Weights of a small mixture-of-experts language model, trained from scratch on English Wikipedia.
Size: 11 layers, width 256, vocabulary 23942, 71.4M parameters.
Experts: 128 experts in each of 10 layers, 4 picks a token, a sigmoid router, a shared expert of 64 neurons.
Below are experts of layer 6 (counted from 0) of a mixture-of-experts language model. Rows are named router (the router's row for the expert), gate (a neuron's input weights, with its number), up (a neuron's input weights, with its number), down (a neuron's output weights, with its number) and show model dimensions 0-255. Each number is 50 + 10 x the weight over its row's rms, rounded and kept within 0 to 99.
After each expert's rows: a language model's description of what the expert responds to. This comes from a sample of Wikipedia text that the model never trained on.

# expert 15
router:45 55 50 57 35 51 43 29 58 42 61 42 50 61 56 46 52 46 38 57 45 59 52 54 58 54 58 66 43 55 59 45 54 47 54 45 53 64 39 46 52 40 25 32 66 48 56 43 59 42 69 44 48 49 59 55 54 47 47 57 39 64 45 49 65 48 43 37 41 41 46 49 49 44 36 43 59 50 52 48 48 43 74 55 42 36 59 43 50 46 55 59 47 58 55 61 81 59 73 49 62 53 42 65 46 72 42 47 44 44 53 56 32 44 57 36 59 40 45 59 55 60 51 50 42 41 53 46 45 39 40 45 40 56 46 48 38 49 44 51 57 67 60 44 56 61 35 30 41 42 54 37 38 63 53 51 65 65 36 56 49 46 40 36 60 24 51 42 53 47 47 55 48 48 62 62 32 35 56 53 49 53 44 31 63 55 28 62 52 45 36 39 29 52 49 49 47 49 43 60 62 68 38 54 22 41 56 57 63 60 50 48 51 42 43 54 54 50 34 51 45 57 48 38 63 59 36 35 54 45 46 61 53 92 50 60 62 50 62 52 43 56 41 41 46 40 56 49 33 45 54 52 47 42 47 71
gate0:29 52 56 51 53 34 36 44 47 52 53 59 55 43 28 47 73 65 62 57 53 40 41 57 49 52 62 38 54 36 52 64 37 56 48 35 36 47 57 32 55 35 61 60 58 50 51 43 57 58 34 50 46 41 59 62 56 44 44 51 49 67 55 49 55 63 32 54 61 44 39 60 44 46 54 44 59 42 44 65 46 46 61 55 40 51 45 36 45 54 61 30 47 55 47 44 53 49 51 66 46 43 53 52 52 63 45 37 50 47 47 21 40 34 65 68 48 56 37 33 44 43 55 45 63 50 38 28 49 46 34 57 38 54 25 56 38 47 71 48 40 50 52 38 58 40 37 41 42 43 45 60 40 56 49 43 53 60 53 47 50 64 70 43 48 40 62 50 62 67 47 35 49 47 64 51 50 43 48 56 46 58 40 30 62 61 47 48 48 57 66 46 55 54 54 42 43 42 57 39 66 50 33 66 46 44 49 44 68 52 39 71 55 38 57 63 33 41 42 62 54 53 62 42 55 47 46 59 80 49 54 56 70 48 31 51 46 53 48 42 57 53 58 54 40 64 63 31 46 45 60 61 34 42 47 51
up0:27 42 41 57 35 68 56 49 36 26 63 45 58 61 37 49 37 53 71 56 43 41 59 58 43 31 55 31 39 52 52 48 47 42 54 50 53 42 40 56 60 57 50 45 56 46 45 40 64 44 53 50 38 43 39 53 51 42 53 41 56 45 36 72 35 52 37 58 60 57 46 44 47 62 42 61 53 60 50 53 39 33 45 47 52 69 50 76 46 37 38 47 67 42 44 51 53 68 63 54 76 53 43 56 60 33 56 43 41 28 58 53 38 67 62 39 56 37 54 52 35 69 41 45 62 36 41 62 62 48 46 27 44 46 43 55 51 51 53 54 59 48 48 47 62 49 46 59 51 53 66 46 37 50 54 69 43 57 49 56 47 49 46 50 47 71 26 24 51 52 68 48 53 44 61 70 49 47 48 50 33 58 43 36 64 61 26 41 52 52 48 41 56 58 61 62 48 47 54 42 52 33 44 57 42 56 52 45 53 58 31 49 42 58 45 35 43 51 51 43 61 48 56 44 42 60 51 40 63 53 45 64 48 58 63 39 70 44 44 50 48 41 46 47 42 62 43 56 44 40 43 58 45 44 31 43
down0:47 56 69 48 54 51 43 51 44 47 01 60 56 33 42 45 51 58 57 48 38 29 51 48 48 71 54 23 35 41 49 50 55 41 33 49 60 52 61 48 38 59 52 50 57 34 60 53 50 45 31 46 43 56 57 54 59 54 42 49 44 71 59 48 59 49 44 48 49 42 48 68 71 52 49 55 59 44 35 33 42 46 64 40 50 72 57 54 54 60 42 56 47 40 62 68 37 38 50 41 50 55 55 62 48 45 61 49 50 58 40 53 41 62 58 53 48 66 53 47 47 63 55 45 49 67 72 49 43 71 59 60 45 48 56 43 43 47 57 45 37 40 48 51 48 31 65 46 42 44 44 64 49 44 50 48 49 55 45 37 50 62 70 45 48 54 60 71 36 42 57 52 69 59 45 38 52 44 56 43 31 54 57 56 43 44 50 34 53 27 52 52 63 50 56 36 47 56 49 39 52 53 48 27 34 53 45 55 47 30 58 38 52 61 48 59 53 35 63 53 53 53 49 60 66 64 54 65 65 53 48 52 54 35 53 31 55 43 49 50 50 62 44 53 62 43 41 60 53 54 46 35 34 65 41 46
It responds to: Mixed word pieces, digits in tables, opening parentheses and paragraph breaks after titles, such as af in names, alone, born.

# expert 30
router:44 55 50 47 34 49 35 27 49 55 65 57 58 54 43 41 64 54 40 47 56 60 47 75 52 44 56 53 57 48 50 52 47 42 44 55 40 84 43 49 39 58 39 25 57 39 55 42 58 47 52 53 37 44 70 53 52 64 47 54 42 62 51 54 48 40 37 41 48 46 38 36 43 30 39 55 47 58 53 38 44 45 66 47 56 26 58 53 50 50 63 43 54 48 61 49 77 39 63 47 53 56 48 57 58 64 34 51 43 55 55 53 34 46 53 39 50 55 29 44 51 70 65 50 42 60 39 50 49 52 55 38 47 51 43 50 27 48 46 49 44 55 55 47 62 75 23 25 26 49 44 54 51 52 67 45 45 50 48 49 48 49 41 49 48 38 48 34 59 50 57 44 41 48 48 66 40 48 56 67 49 62 42 53 42 47 35 59 52 60 49 39 33 56 57 48 46 46 45 55 51 71 64 72 40 44 50 49 73 59 52 42 50 54 51 46 60 54 39 60 53 55 29 45 49 63 41 38 57 48 40 65 60 66 53 41 45 49 49 33 44 51 38 71 61 38 55 54 48 49 52 53 55 43 49 72
gate1:50 51 54 29 61 51 61 55 71 37 39 34 45 54 62 60 61 31 39 57 48 30 37 53 45 52 53 69 56 55 42 75 46 46 51 56 54 28 42 48 54 53 41 46 63 57 69 38 49 44 35 53 60 55 58 47 45 47 51 50 50 48 44 52 54 44 43 46 54 54 49 49 51 60 53 46 65 30 51 54 35 46 41 52 51 51 31 70 35 45 65 64 39 39 44 54 50 62 46 50 42 49 61 36 61 57 51 71 52 30 52 75 36 53 60 67 68 52 60 52 47 58 52 59 55 41 39 40 56 36 49 38 64 67 49 32 59 48 56 62 60 48 50 65 53 42 49 44 64 52 49 58 43 70 47 50 48 46 44 60 54 57 46 43 43 57 62 53 52 54 55 47 65 53 33 35 28 41 71 45 59 59 55 49 54 41 66 49 31 50 61 56 61 52 35 64 55 63 41 72 66 64 37 58 47 33 44 59 47 49 43 55 47 38 44 33 46 53 52 40 52 49 43 61 43 63 44 49 59 35 50 39 28 61 57 50 36 48 52 64 50 66 48 30 54 53 34 40 64 53 44 59 48 48 48 52
up1:37 34 47 52 58 38 51 50 62 41 60 55 59 28 62 45 41 49 45 45 60 55 51 47 55 50 45 42 57 48 56 61 59 48 54 39 47 46 54 40 59 53 60 37 65 41 68 65 65 40 49 47 44 47 61 53 45 57 53 45 63 38 43 59 52 42 48 59 42 31 58 59 33 49 60 66 44 43 42 54 60 51 43 55 56 44 49 50 49 37 56 42 58 48 57 46 41 53 48 45 59 45 25 64 65 36 46 52 60 61 75 47 34 56 57 56 59 46 65 57 52 47 42 52 56 44 61 61 65 60 33 30 47 41 51 40 49 55 30 43 63 56 29 58 53 45 56 49 46 40 46 46 49 46 52 38 61 58 50 32 61 48 59 68 41 34 36 33 54 57 41 39 47 50 50 61 66 60 60 53 43 70 46 40 64 46 67 43 52 48 77 67 58 53 36 37 68 47 59 52 44 53 51 58 37 56 51 36 47 48 45 72 58 41 51 44 43 54 57 34 36 52 59 26 57 37 47 53 41 59 70 43 41 53 47 50 48 46 49 71 45 45 65 69 46 81 47 49 52 36 40 28 43 55 48 42
down1:46 52 48 71 52 43 53 59 52 52 32 49 44 36 58 48 45 52 47 50 58 41 61 53 49 37 38 49 55 54 46 54 29 51 47 53 53 59 46 37 50 48 48 57 57 48 62 35 74 55 41 50 44 55 56 56 58 44 65 48 58 47 69 58 44 32 45 63 56 53 46 55 33 49 52 57 35 46 44 52 55 45 61 63 52 35 57 47 57 50 47 26 57 42 60 46 32 40 38 47 57 39 34 61 54 38 52 54 49 56 52 44 39 46 58 25 61 37 50 57 36 50 47 43 25 46 57 55 35 61 65 54 44 40 56 42 51 48 57 28 48 55 43 48 52 61 44 67 45 52 49 42 49 57 55 59 43 48 39 59 36 43 44 43 65 39 55 59 55 58 30 38 23 51 48 52 51 48 45 54 58 57 54 47 59 43 30 45 43 35 48 61 45 52 49 33 59 48 70 45 46 58 35 49 23 67 51 28 67 45 59 62 45 44 44 44 60 61 54 30 34 45 36 37 50 59 48 53 52 61 74 70 24 30 60 56 51 52 42 64 38 46 46 56 46 46 37 47 47 34 48 40 34 54 57 69
It responds to: Standalone small integers and digits in sports tables, scores and measurements, e.g. 2–2, 4.381 km, 13 points, 5th place.

# expert 4
router:64 64 54 57 50 53 50 37 46 32 53 49 44 43 48 42 52 49 46 58 46 51 41 74 56 38 49 38 60 55 69 42 61 52 46 25 53 49 60 60 48 53 55 43 82 42 38 55 58 54 60 37 45 55 64 52 55 41 50 58 41 55 51 56 36 41 44 38 36 55 46 38 37 29 59 46 37 56 48 51 59 43 54 64 35 43 49 58 37 54 60 69 43 55 56 45 60 55 57 38 58 56 42 61 46 53 49 57 46 50 47 59 40 42 59 40 53 35 37 50 69 58 61 51 32 45 47 48 49 48 42 45 41 52 39 41 49 54 45 43 38 51 56 40 59 71 46 29 41 41 44 43 56 53 65 36 55 44 43 42 44 62 47 38 47 55 54 33 64 33 39 62 49 39 45 42 27 34 57 55 37 56 30 54 41 59 51 68 60 46 41 38 35 56 55 51 57 46 53 59 47 57 60 42 20 41 30 54 62 52 39 59 55 35 46 50 62 54 24 46 44 42 44 57 56 54 59 64 57 46 53 67 43 74 59 68 61 50 57 60 51 58 31 58 53 45 58 32 61 34 49 54 57 43 34 42
gate1:56 57 27 55 51 50 58 39 56 39 49 31 53 35 38 49 50 48 48 42 64 53 35 50 52 51 37 50 51 52 60 40 60 62 43 44 60 55 55 61 53 45 61 46 56 44 50 61 57 36 56 58 58 55 60 50 37 39 75 53 36 52 53 45 58 39 45 53 40 48 49 36 62 31 42 58 64 63 48 47 60 38 44 57 54 57 64 53 53 49 41 35 36 40 50 63 59 50 44 47 42 46 37 28 49 48 49 63 75 64 51 58 33 50 44 63 57 49 47 54 46 56 58 54 48 48 37 64 43 59 43 58 63 52 44 39 54 60 40 45 47 41 55 48 62 45 42 39 36 41 49 47 43 28 36 59 47 58 62 47 65 47 53 36 52 49 43 63 45 48 39 56 23 67 47 50 57 52 49 38 48 60 35 68 39 34 52 68 54 49 71 44 64 52 50 62 64 43 68 46 50 41 55 41 45 50 55 56 38 22 62 56 52 42 57 56 54 55 52 57 42 52 57 58 62 47 63 64 29 38 59 43 56 64 65 37 43 58 33 59 63 36 40 40 51 35 67 69 40 48 39 76 36 53 61 66
up1:48 63 51 41 61 42 52 56 62 63 45 39 64 55 30 76 41 40 59 34 32 50 55 63 58 46 54 49 38 57 46 52 49 45 55 48 53 40 51 53 44 62 57 42 52 28 45 59 50 57 58 43 54 62 51 59 31 49 63 58 53 58 52 46 58 44 40 60 27 56 82 48 66 48 51 65 47 38 56 59 48 47 45 51 46 58 65 60 54 28 42 61 63 33 54 59 64 57 37 27 57 43 48 51 39 46 55 59 38 60 46 48 41 50 37 62 47 30 34 61 55 61 54 56 59 43 64 62 42 47 44 54 55 37 33 43 41 42 37 52 56 61 33 53 59 40 43 40 47 44 60 42 47 36 51 31 63 59 45 63 51 49 41 51 49 57 46 44 65 52 57 68 52 48 43 56 54 54 53 40 45 53 36 57 58 40 49 60 62 52 69 67 45 41 30 55 54 35 58 56 32 34 37 61 58 41 45 48 36 42 66 45 49 28 54 63 61 52 36 59 60 39 48 62 48 62 43 54 41 54 45 60 65 49 64 31 59 55 32 46 63 44 46 40 76 45 39 47 47 46 52 52 50 45 47 54
down1:53 64 49 44 53 36 42 40 35 44 55 49 56 58 65 44 49 45 45 42 72 55 65 59 62 42 59 54 47 68 37 40 48 60 50 54 47 71 51 51 46 59 44 38 35 44 48 53 46 41 59 47 58 60 49 65 65 52 41 49 53 53 49 42 49 59 59 49 59 50 62 56 65 58 32 52 58 62 51 60 52 48 33 45 40 61 37 59 41 58 59 53 60 39 59 47 47 49 56 46 41 55 52 29 52 53 26 52 48 41 51 57 40 51 48 67 52 43 38 59 54 31 65 44 42 40 25 53 36 52 39 48 49 55 42 66 65 51 33 73 51 50 56 55 45 29 26 49 46 60 49 49 51 52 60 58 44 66 45 42 57 54 63 44 48 42 34 49 51 53 46 55 49 51 39 54 36 43 68 49 41 36 49 19 29 40 45 62 62 48 59 64 45 44 44 46 59 39 41 51 26 29 49 68 46 40 71 46 35 49 64 43 73 37 37 51 24 50 48 45 48 58 58 41 68 44 47 67 54 47 45 51 54 59 55 41 53 42 28 41 49 43 45 40 65 44 54 64 57 55 38 51 49 57 58 46
It responds to: Commas and comma-bearing tokens like ), ", ], usually closing a clause, date, name or parenthetical before and, which, but.

# expert 61
router:59 46 65 50 47 67 41 28 47 28 58 63 50 51 48 57 63 55 44 45 49 48 52 61 53 53 62 60 54 48 68 64 47 60 46 26 48 59 43 51 39 56 33 26 62 48 51 49 55 38 27 59 42 59 69 47 42 49 59 45 51 48 46 55 44 47 36 47 42 54 57 45 38 42 49 44 59 62 61 41 40 48 59 51 38 20 65 48 53 63 47 51 53 48 49 48 75 38 52 35 65 61 40 64 44 74 50 39 47 54 53 66 30 47 50 34 41 56 41 59 57 58 68 43 46 44 49 44 46 53 49 47 34 51 42 55 35 42 40 54 54 58 46 44 63 58 41 47 39 38 67 54 43 51 69 43 66 41 39 54 39 33 65 58 57 44 44 34 56 48 56 58 44 54 36 61 35 49 51 70 51 53 49 49 27 55 40 69 47 53 55 35 36 49 58 49 50 43 50 45 68 56 45 59 32 39 50 47 56 56 42 33 59 41 38 35 55 57 27 57 53 53 39 62 43 59 50 30 55 55 57 61 54 58 57 55 47 41 45 54 59 49 43 65 44 41 42 45 58 34 48 59 43 38 56 68
gate0:50 56 68 55 46 54 60 41 70 46 50 38 50 53 41 48 55 46 54 49 47 51 59 50 63 45 40 55 47 57 52 46 42 59 47 34 53 58 29 50 49 53 55 54 46 60 48 33 40 52 57 47 64 52 70 39 59 37 47 61 25 65 41 52 40 36 50 41 63 55 49 56 56 49 43 38 45 50 40 41 55 42 47 50 39 50 68 39 46 36 44 49 43 52 78 52 69 55 38 58 49 39 51 44 53 79 58 40 46 43 54 53 63 45 46 41 73 26 55 56 65 61 36 50 43 55 55 56 50 41 53 53 59 50 42 45 42 67 52 46 29 73 53 57 26 61 49 52 30 61 60 65 41 50 55 48 55 63 50 50 34 53 38 57 50 33 55 46 49 27 55 51 34 26 43 56 61 33 50 42 50 49 42 61 37 51 36 45 39 50 53 29 48 46 58 44 52 57 33 59 60 56 34 62 46 55 42 43 49 53 57 44 65 58 22 63 49 39 61 60 53 38 54 63 50 73 49 62 56 42 53 44 61 54 57 70 50 32 52 52 65 62 51 35 51 40 44 63 53 40 55 49 53 49 55 41
up0:66 48 41 45 53 43 64 54 36 52 41 46 56 45 64 50 41 65 51 52 54 36 30 43 46 43 58 43 41 74 52 25 70 37 53 61 40 58 39 55 43 45 59 46 55 45 46 61 58 59 70 46 61 53 49 49 45 38 36 47 50 32 67 62 64 58 51 62 57 43 69 51 53 62 73 29 46 49 57 68 48 70 48 65 48 54 40 57 35 72 50 27 52 52 37 49 32 58 58 54 50 62 41 35 57 30 49 59 42 45 37 56 47 43 55 50 39 61 32 56 46 34 42 42 48 41 50 53 62 46 56 55 46 48 60 45 56 42 58 50 60 44 49 32 50 43 53 51 56 48 38 35 34 29 37 50 59 63 49 49 48 59 42 35 52 42 52 57 61 59 46 43 49 63 75 33 43 54 53 45 54 61 44 32 50 55 49 52 62 41 67 46 55 48 49 72 43 55 63 33 47 49 44 52 46 64 54 61 53 62 46 54 51 49 53 27 49 47 50 52 45 35 63 46 43 51 56 37 45 66 55 60 37 66 55 46 61 54 59 40 46 44 25 44 48 42 54 65 36 42 55 32 45 51 55 56
down0:49 58 56 54 29 51 65 44 56 48 54 56 50 56 52 68 59 55 51 39 49 53 57 50 55 51 55 59 47 43 56 60 57 40 53 57 48 35 62 50 57 56 47 55 60 37 42 53 61 56 52 54 61 57 70 62 45 66 53 53 63 41 51 41 39 38 45 69 54 55 54 57 40 57 44 46 65 59 81 48 50 51 46 57 63 53 39 64 24 59 58 54 36 62 57 46 61 67 53 57 53 59 39 36 35 52 60 44 46 30 60 49 62 68 46 67 63 52 32 37 32 56 48 63 42 39 44 52 38 43 46 64 42 56 49 68 54 47 42 38 39 48 40 50 36 45 40 62 42 47 39 52 38 61 51 44 51 46 37 44 40 37 56 77 41 57 49 51 41 52 59 54 16 53 44 38 40 44 40 64 63 49 53 58 31 51 49 47 44 50 53 56 59 46 78 54 55 55 42 43 58 43 46 57 54 45 57 41 34 66 40 48 36 52 54 41 40 79 46 53 42 54 52 43 49 73 65 54 51 70 68 45 58 53 44 45 45 54 48 43 48 27 49 35 45 39 46 49 65 45 45 41 37 30 52 50
It responds to: Month names and the preposition on in dates, such as in September 2017, launched 4 July, on April 7.

# expert 0
router:56 42 59 51 39 51 51 54 53 27 57 53 55 52 39 43 55 49 51 41 60 46 52 78 58 56 70 74 51 61 61 53 53 45 69 37 46 62 53 57 47 57 35 32 54 58 43 44 46 31 48 48 50 32 60 45 40 49 53 52 66 54 51 63 42 38 48 45 39 47 39 40 42 31 49 52 58 81 45 55 46 36 60 69 61 31 53 42 50 42 48 59 42 54 48 62 54 46 53 45 66 55 44 57 51 60 32 39 48 67 48 54 45 32 57 48 67 58 49 55 60 60 72 47 48 41 58 53 48 39 45 40 52 47 40 49 33 58 45 50 44 43 53 50 58 50 45 47 41 62 43 53 45 67 55 25 56 40 46 65 41 45 46 48 48 35 62 38 60 42 45 57 46 55 58 64 32 55 64 56 49 61 47 36 49 48 43 50 42 47 51 38 33 54 49 66 55 56 53 58 38 70 32 61 38 43 19 50 50 50 52 46 62 48 28 39 50 56 40 62 50 47 60 52 49 54 53 39 44 34 56 65 46 61 57 53 59 51 57 43 41 57 48 64 63 39 52 51 62 32 36 49 56 36 60 81
gate1:61 51 34 53 53 63 50 43 71 43 47 57 47 44 53 54 58 48 51 53 45 59 43 76 58 59 43 41 57 43 45 41 41 39 47 44 59 64 26 60 55 50 44 42 57 52 61 30 49 50 39 39 45 50 41 43 54 28 43 42 60 46 54 63 56 57 55 73 63 64 50 44 34 33 40 50 50 38 47 49 39 81 49 48 45 63 35 67 38 50 42 49 51 40 70 43 42 59 47 33 69 79 48 44 44 42 33 50 43 58 57 49 52 38 49 36 54 45 41 53 57 40 51 71 48 39 57 45 47 60 54 40 61 52 44 51 50 51 58 53 65 54 31 48 60 54 52 46 54 39 49 36 34 45 35 41 54 57 38 72 45 52 61 71 44 45 62 26 80 55 52 35 56 53 59 57 58 62 46 48 45 55 54 57 46 71 52 54 54 34 55 33 50 66 60 48 52 59 55 61 55 41 63 58 42 51 53 45 45 47 48 50 48 37 36 39 51 53 63 59 56 42 59 43 54 38 55 48 50 54 28 53 60 36 46 61 44 33 39 42 56 65 46 58 67 41 35 57 59 50 45 51 48 41 40 45
up1:54 55 53 56 40 53 61 53 40 54 23 55 46 64 41 52 42 55 63 42 49 62 50 45 51 41 59 55 61 55 27 60 65 40 53 43 38 47 49 56 42 58 43 55 28 41 66 57 52 53 41 54 69 48 48 58 48 51 52 47 56 50 49 33 66 38 50 45 52 59 50 55 41 63 48 51 51 37 61 43 53 33 33 45 50 61 75 60 53 58 50 41 53 35 43 44 54 51 57 36 42 44 59 40 54 54 72 58 60 39 46 54 43 58 48 45 60 53 42 32 45 54 47 50 50 46 44 47 55 28 40 48 41 47 56 39 48 44 49 52 67 62 45 76 63 40 42 40 35 45 44 32 30 40 64 57 47 32 40 29 44 44 75 47 43 58 56 75 51 65 69 50 34 64 44 44 36 60 44 54 42 46 46 54 39 45 36 54 60 70 55 60 42 46 43 52 56 37 53 50 44 46 66 48 64 60 56 51 46 53 73 58 33 45 54 50 42 53 53 51 62 36 42 55 62 56 30 36 59 42 54 49 44 48 56 55 57 49 87 68 47 54 48 44 51 42 49 37 67 38 48 54 45 62 40 45
down1:34 54 48 39 44 49 45 24 66 45 56 40 51 52 52 42 46 50 43 40 51 59 61 41 70 53 52 58 49 41 42 59 75 54 38 57 36 37 43 74 42 46 50 47 46 49 62 41 61 65 49 47 47 31 37 52 44 52 42 35 34 74 49 31 49 59 51 55 66 61 58 60 50 71 44 52 52 50 48 53 54 64 57 33 48 49 46 48 48 55 42 31 64 42 40 51 40 61 39 48 20 57 71 40 54 34 54 36 58 60 51 32 59 34 51 67 35 55 59 58 68 48 45 63 29 55 41 54 47 44 42 47 58 45 52 35 46 51 59 36 53 53 54 52 33 48 49 59 50 45 47 49 37 41 46 44 44 62 41 48 38 47 56 42 59 38 37 61 54 55 69 38 44 54 61 39 45 46 51 54 49 52 30 43 47 55 69 50 57 62 47 71 54 39 43 46 37 58 58 53 55 49 55 50 56 56 65 23 53 49 58 59 30 54 78 45 37 40 47 54 61 71 49 48 43 43 35 47 57 52 62 57 54 49 52 39 51 61 42 56 56 64 55 60 40 39 44 49 47 58 50 59 50 66 40 58
It responds to: Mostly the preposition in, plus during, within, on, out, off, before dates, places and seasons, e.g. In 1869, born in Croydon.

# expert 53
router:59 37 46 41 35 51 50 44 55 44 43 43 48 58 38 38 56 45 38 42 55 54 46 45 40 50 58 70 50 52 63 53 46 55 55 42 42 69 62 70 46 62 46 38 63 39 50 44 66 51 44 64 39 47 60 50 61 55 45 45 50 59 41 51 27 62 53 34 28 47 39 45 51 34 40 56 47 48 66 48 53 46 53 55 45 39 50 48 47 58 46 63 44 63 61 61 68 52 63 55 55 52 40 56 37 61 51 56 42 44 56 52 44 41 55 38 56 53 44 57 54 61 65 60 46 49 58 41 38 53 42 35 49 49 42 49 31 48 38 48 57 63 59 63 48 77 47 45 24 40 58 35 56 53 55 30 55 54 52 45 47 57 55 34 72 41 39 34 85 37 53 60 47 60 59 47 45 45 52 38 50 61 41 52 39 52 33 45 55 38 38 43 31 48 45 42 53 43 41 55 47 54 44 60 35 53 52 50 50 50 34 39 42 47 34 55 55 58 26 54 59 53 43 40 53 59 65 47 51 49 59 74 65 78 52 52 43 34 43 33 43 61 39 61 64 51 45 41 47 44 31 63 60 32 54 58
gate0:52 39 65 38 41 56 42 51 37 39 35 46 45 50 36 33 48 49 47 40 58 55 48 49 46 59 53 59 48 61 58 48 43 61 57 46 59 63 58 68 42 49 48 50 61 65 40 44 36 40 45 52 43 48 55 51 53 65 52 22 61 47 37 51 37 49 51 62 63 43 44 52 68 38 57 57 46 53 50 40 45 26 33 53 36 53 53 58 50 70 46 61 48 63 55 54 50 55 65 51 61 59 46 50 49 62 24 67 41 47 59 49 48 60 43 39 42 58 44 62 54 51 52 50 48 30 70 61 36 51 47 46 40 69 33 49 42 42 45 49 45 68 47 50 46 61 62 46 50 35 57 37 41 45 59 45 57 50 45 32 75 36 63 50 34 50 33 41 67 47 32 42 55 66 59 57 60 43 36 54 66 54 60 54 29 40 51 66 72 36 47 56 60 55 49 44 52 53 57 41 56 46 44 55 55 44 44 56 63 54 36 54 45 49 46 55 37 39 49 44 53 54 57 34 51 57 48 21 43 53 38 56 75 62 58 61 46 67 46 50 38 55 43 39 50 46 39 23 39 50 48 59 47 52 60 68
up0:55 37 64 58 57 61 36 49 54 50 40 48 49 70 39 63 60 48 57 44 45 72 52 47 44 49 54 65 57 59 42 70 48 38 42 40 41 72 57 43 42 62 39 45 51 51 49 63 43 46 58 54 68 57 50 60 60 37 47 63 55 68 32 38 50 39 55 39 41 59 52 33 38 43 41 31 37 52 51 50 63 62 48 46 53 43 60 60 57 40 52 42 52 27 46 48 58 54 46 50 65 23 57 52 55 35 45 50 52 49 48 52 57 32 61 46 57 55 57 58 31 65 47 35 46 55 61 48 62 51 41 54 49 60 48 25 52 51 58 38 43 51 45 45 42 47 42 42 61 48 37 42 47 61 41 56 39 44 35 53 53 33 50 41 48 60 73 44 43 65 66 45 45 52 46 52 57 52 43 51 54 36 46 49 72 61 68 61 45 43 68 46 48 60 55 55 32 54 57 63 58 72 68 60 55 47 53 42 42 50 71 46 48 40 58 48 53 39 47 26 42 40 60 56 54 51 59 52 34 64 52 56 52 31 51 69 39 71 34 45 64 44 52 55 54 46 63 45 68 61 36 48 53 50 44 37
down0:51 57 44 49 53 49 41 66 73 45 55 41 46 65 45 51 49 57 38 48 42 53 55 42 68 58 52 54 42 50 42 47 53 51 43 57 50 45 42 51 60 53 56 56 69 43 55 57 66 52 57 34 66 47 49 33 71 49 54 47 38 51 47 52 43 41 48 53 59 38 16 56 49 59 45 51 45 57 52 55 49 42 53 50 40 63 51 54 58 47 50 62 34 46 57 62 52 53 63 54 53 40 63 45 50 39 60 45 60 37 52 25 37 49 45 50 43 66 27 58 25 37 19 56 34 68 56 53 32 51 44 42 43 44 41 53 50 52 61 54 47 53 43 49 36 48 46 49 61 59 41 47 67 61 47 60 48 31 37 76 40 62 44 52 49 54 78 41 49 45 52 49 52 43 52 44 34 54 40 42 34 60 53 61 65 39 43 61 33 50 47 60 50 55 47 48 57 44 35 53 69 61 46 51 54 45 43 59 55 50 50 35 66 37 39 42 33 56 45 71 48 48 55 57 48 67 53 29 49 47 48 69 50 52 39 41 66 38 49 51 74 58 42 48 60 56 45 71 40 37 51 46 70 55 52 38
It responds to: Opening pieces of Latinate words split mid-word, like comp-rise, exp-osition, rep-ly, dec-lining, often in French or Spanish text.